From a checkpoint of a small mixture-of-experts model trained on Wikipedia.
Size: 12 layers, width 224, vocabulary 16384, 32.5M parameters.
Below are experts of layer 2 (counted from 0) of a mixture-of-experts language model. Rows are named router (the router's row for the expert) and show model dimensions 0-223. Each number is 128 + 24 x the weight over its row's rms, rounded and kept within 0 to 255.
After each expert's rows: "comes after" lists some tokens at least twice as common just before its tokens as in all text; "comes before" lists some tokens at least twice as common just after its tokens as in all text. This comes from a sample of Wikipedia text that the model never trained on. Tokens count by the router's weight.

# expert 90
router [ 85 161 113  74 141 126 140 153 116 113 126 115 111 136 151  99 121 122 143 125 111 117 122  93  94 162 121 112 138  89 153 135 125 133 128  96 117 114 159 137 122  88 110 145 139 114 121 109 128 155 117 169 121 174 161 137 126 141 146 126 163 160 101 120 151 115 104 144 104  95 151 127 165 133 154 140 154 123 163  97 142 137 119 119 160 110  88 173 160 166 129 133 126  95 171 149 107 115 114 100 114 139 111 158  82  89 134 148 124 163 118  79 105 140 101 160  93 139 126 121 110 151  94  96 119 127 148 173 121 113 137 150 104 154 128 143  99  94 144 146  93 105 146 139 116  78 105 106 129 119 141 138 157 156 148 139 161 101 161 170 122 116 129  97 142 147 127 139 126 101 156  70 117  98 118  94 110 129  97 148 139 146 128 116 145 153 124 156 144 118  81  86  89 129 108  86 106 147 115 133 147 126 167 160  87 157 134 115 130  96 118 135 146  96  91  96  60 154 143 112 134 132 141 161]
comes after: ")", "0", "1", "2", "3", "4"
comes before: " ", " \"", " —", " The", " MF", " USA"

# expert 59
router [ 94 107 102 142  58  88 188 184 101 165 151 149 121 107 166 110 115 128 139 104 110 133 136 129 142 135 147 139 154  99 128 150 153 142 116 159 160 133 136  90 104 142 146  91 110 140 137 102 160 160 136 132 156 165 125 142 172 119 132 148 129  89 124 167  79 134 127 151 130  68 114 106 133 149 158  91 136 102 128 133  98 147 168 107  94 117 135 118 125 127 119  92 151 112 114 153 130 118 145 103 158 137 136 126 154  94 146 102 166  80 140 154 132 129 162 149 141 133 161 127 114 108  76  94 114 110 116 125 151 126 108 152 158 114 152  96 127 143 114  85 153 103 110 146 130  98 100 122 181 127 112 130 140 126 128 104 142 144 129 120 149 154 129 124 132 154 132 106  88  99 116 119 174 151 151 102 128 108 139 132 152 130  91 149 121 100 138 126 132 145 128  47 137  88 134 147 128 103 110  92  92 145 105  99 133 113 140 132 154 129 141 152 132 177 146 124 109 139 130 149 152 160 149 154]
comes after: " the", " a", " to", " The", " his", " and"
comes before: " of", " to", " in", ",", " for", "."

# expert 54
router [151 150 104 164 164 142 122 129 164 113 162  95 133 113 112 134 119 147 128 137 142  99 104 105 118 132  59 121  76 107 160 148 125 116 161 129 126 140 140 130  68 123 124 164 173 152 168  90 134 130 118  93 131 128 143 154 129 104 110 115  90 153 135 115 141 154 130 124 118  78  95 104 138  82 111 129 120 134 150 110 146 112 131 134 142 122 128 109 139  85 149 113 165 114 154 113 110 146 116 126 142 110  97 148  80 183 108 143 149  76 137 127 159 116 164 156 147 170  88 155  79 122 143 145 154 127 161 174 155  98 156 141  90 143 133 152 109 139 137  88 141 105 143 148 148 114 153 113 123 159 138  71 133 142 135 135 133 116 120 174 133 144 129 164 127 118 141  98 111 108 150 149 111 147 152 134 105 127 177 132 138  96 115 122 158  93 134 146 104 112 153 131 110 159 105 154 113 119 131 151 132  89  91 137 127 165 100 163 120  93 107 165 153 140 113 146 136 155 138 107 153 158 153 155]
comes after: ".\n\n", " |\n\n", "\n\n", "\n", ").\n\n", "5"
comes before: "-", "==", "|", "The", "===", "="

# expert 61
router [ 98 115 107 123 115 123 196 134 142 129 146 139 136  94 159 110 140 123 167  88  99 140 112 117 164  85 164 138 165 123  49 141 121 149 103 106 130 129 137 108 156 128 163 104 178 143 136  98 126 132 139 129 127 149 111  84 137 128 136 158  69 139  93 123 143 106 122 147 125 125  72 141 158 126 117 174 137 125 143  94 142 158 143 118 129 115 149 178 131 169 140 131 132  93 115  96 153  93 116 108 118 170  94 127  89 107 156 166 152 164 100  88 119 174 120 157 130 143 112 141 118  97 137  75 147 121 128 153 108 134 113 130 151 145 104 131  84 119 126 151 135 159 119  95 176 122 131 110 130 134 127 141 139 131 150 133 118 108 122 127 103  88 140 125 164 138  80 133  94 138 130 152 101 128 170  97 126 110 118 122 120 108 113 103 122  87 123 141 121 135 170 101 125 177 113 121 151 139  89 113  80 124 137 155 144 111 139 118 128 110 151 136 149 121 150 134 115 165 164 131 110 166 110 153]
comes after: " ", " (", "–", "===", "/", " =\n\n"
comes before: "0", "9", "5", "4", "6", "8"

# expert 6
router [115 110  99 122 119 113 173 154 149 161 126 111 136  94 153  96 125 145 128 134 128 113 104 108 133 133 164 140 161 112 125 105 185 143 138  49 170  86 155 115 133 117  83 115 110 151 111 112 119 147 144 135 121 128 113 137 147 184 139 149 150 115 139 113 119 156 121 118 149 125 103 157 132 164 119 120 128 129 137 120 165 174 134 158 121 140 114 136 101 144 107 146 128 131 147 143 137 137 111  88 134 126 156 115 136 115 138 103 143 132 142  98 126 106 164 169  84 155  56 132 101 140 150 143 141 123 131 100 120 131 147 166 150  96  92  81 119 155 150 139 150 141 128 147 131 140 108  95 127  97 150 142 130 121  99 122 120 138 114 123 103 128 142 143 157 128 118 129 143 112  76 154 116 102 145 134 136 108 106 123 119  81 115  81 103 154 108 144 128  98 121 160 142 174 154 167 113  96 155 174 100  94 141 112 148 145 162  86 160 154 155  94 122 115 148  78  88 165 159 153 166 157 152 101]
comes after: ",", " the", "-", " of", ":", " by"
comes before: ",", "\n", " (", "'s", "\n\n", " City"

# expert 78
router [ 84 103 158 138 114 124 159 151 129 150 131 113 170 125 147 108 122  91 129 101 151 131 137 141  83  99 165 105 121  99 159 134 161 164 125 143 132 109 132 142 127 105 115 122 108 152 151  97 120 122 155 110 129 101 109 136 152 154 133 112 117  73 160 200 109 126 165 123 101  91 118 173  93 166 140 140  70 142 136 120 120 142  94  84 120 136  98 128 119 112 105 126 149 119 158 105 154 141 127 105 123 119 161 145 110 132 112 134 144 136 164 142 141 177 132  83 151 132  81 119 157 116 159  93 126 119 116 143 117 138  93 131 149 116 119  81 143 171 162 161 154 183 111 135 154 164 118  92 110  97 160 131 138 161 127 110 120 159 160 142  90 159 130 107 135 125 123 130 125 125 150 134 122 108 139 114 137 134  95 127 115 121 160 117 107 131 101 144 142 113 149 150  96 124 103 118  88  86 135 172  81  76 128 135 187  96 155 104 160  94 139 104 143 110 126 104 125 139 165 131 133 139 121 135]
comes after: ",", " the", " in", " |", " of", ":"
comes before: ",", "\n", " (", "'s", " City", ".\n\n"

# expert 4
router [106 129 114 132  93 114 146 123 121 105 142 100 106 121 165 186 123 125 120 139 154 116 131 138  96 147 111 161 107 127 154 149 131 154 145 161 151 122 159 146 107 151 118 136  88 149 162 111 166 150 148 118 102 160 127 160 158  90 101 145 151  81 132 167 149 101 115 141  90 117 149 131 134 145 115 112 116 105 140 169 109 153 156  47  57 111 116 133 141 168 130 135 143 127 109 178 112 119 145 137 145 150 113 145 136 102  82 123 162  76 131 160 126  95 177  92  81  95 137 147 132 119 120 109 144 137 129 128 127  88 152 141  85 148 135  58 161 115 125 106 137 107 123 128 154 104 114 113 157 162 114 142 163 120 140 106 145 138 129 138 160 110 148 116 159 167 106  94 116  92 113 113 126 136 136  95 113 141 141 127 175 147 114 150  87  92 113 122 101 127 108 121 109 110 148 126  96 106 119 112 118 119  92  89  94 124 110 107 132 143 136 119 142 159 107 142  97 102 131 116 144 122 134 156]
comes after: " the", " a", " The", " his", "'s", " first"
comes before: " of", ",", ".", " in", ".\n\n", " to"

# expert 56
router [131  72 105 128  87 121 141 107 108 104 149 146 121 105 146 154 121 123 116 111 137 189 132 144 126 117 112 143  98  82 128 147 199 110 125 137 161 144 150 117 110 164 143  86 140 129  89 104 120 143 136 130 106 153 122 144 135 101 106 107 114 152 180 126 107 164 103 160 187 109 152 135 145 168 109 105 154  75 129 175 131 105 141 124  97 112 105 122 140 178 135 158 109 131 126 105 142 129 169 126 135 176 154 119 118 116 105 111 186 145 148 186 124  96 120 111 139 121 154 140 142 136 143 121 146 108 142 142 158  94 148 170 117 142 100 111 130 122 149 134 175 136 118 154 127 133 121 136 133 111 110 144 151 116 103 113 123 130 120 134 155 142 112 123 156 132 133 106 119  95  76  95 164 152 179 125 108 182 125 128  92 129 124 129 111  68 119 143 135 153 113 143 155 155 127 103  98 111 143 120 141 100 124  74 138 122 150 126 181 172 122 114 140 131 144 129 132 118  87 156 138 117 142 140]
comes after: " the", " a", " his", " The", "'s", " football"
comes before: " of", ",", " in", ".", " and", ".\n\n"

# expert 38
router [202 159 116  50 173 114 147 118 133 106 104  99 120 127 113 139 111  93 132 106 138 155 140 106 103 126 145 118 145 111 156 122 163 169 112  80 120 158 150  95 122 133 129 117 155 148 139 120 165 150 206 145 115 133 123 135 103 122 131 147 122 142  88  97 140 124 116 128 164 103 116 114 126 155  84 152 126 147 134 152  78 117 128  92 131 126  97 138 129 158 122 103 121 126 120 152 120 139 169 120 111 133  98 139 125  97 156 123 110 123 124  90  99 128 119 130 108  81 130 137 143 167 141 116 122 119 125  85 162 112 131 148  73 149  78  96 143 141 112 115  68 104 148 129 139 114 147  88 156 123 139 129 141 159 135 153 129 143 115 118 132 137 123 140 158 145 130 139 125 131 133 124 132 142 139 106 118 117 120 126 131 102 115 172 161 104  97 135 119 105 153 158 121  96  74 104 161 119  97 166 133 168  90 139 106  99 124 114 113 137 169 157 145 107 114  95  98 105 100  97  88 150 142  85]
comes after: "201", "200", "202", "0", "199", "198"
comes before: ",", "–", ".", ".\n\n", ")\n", "),"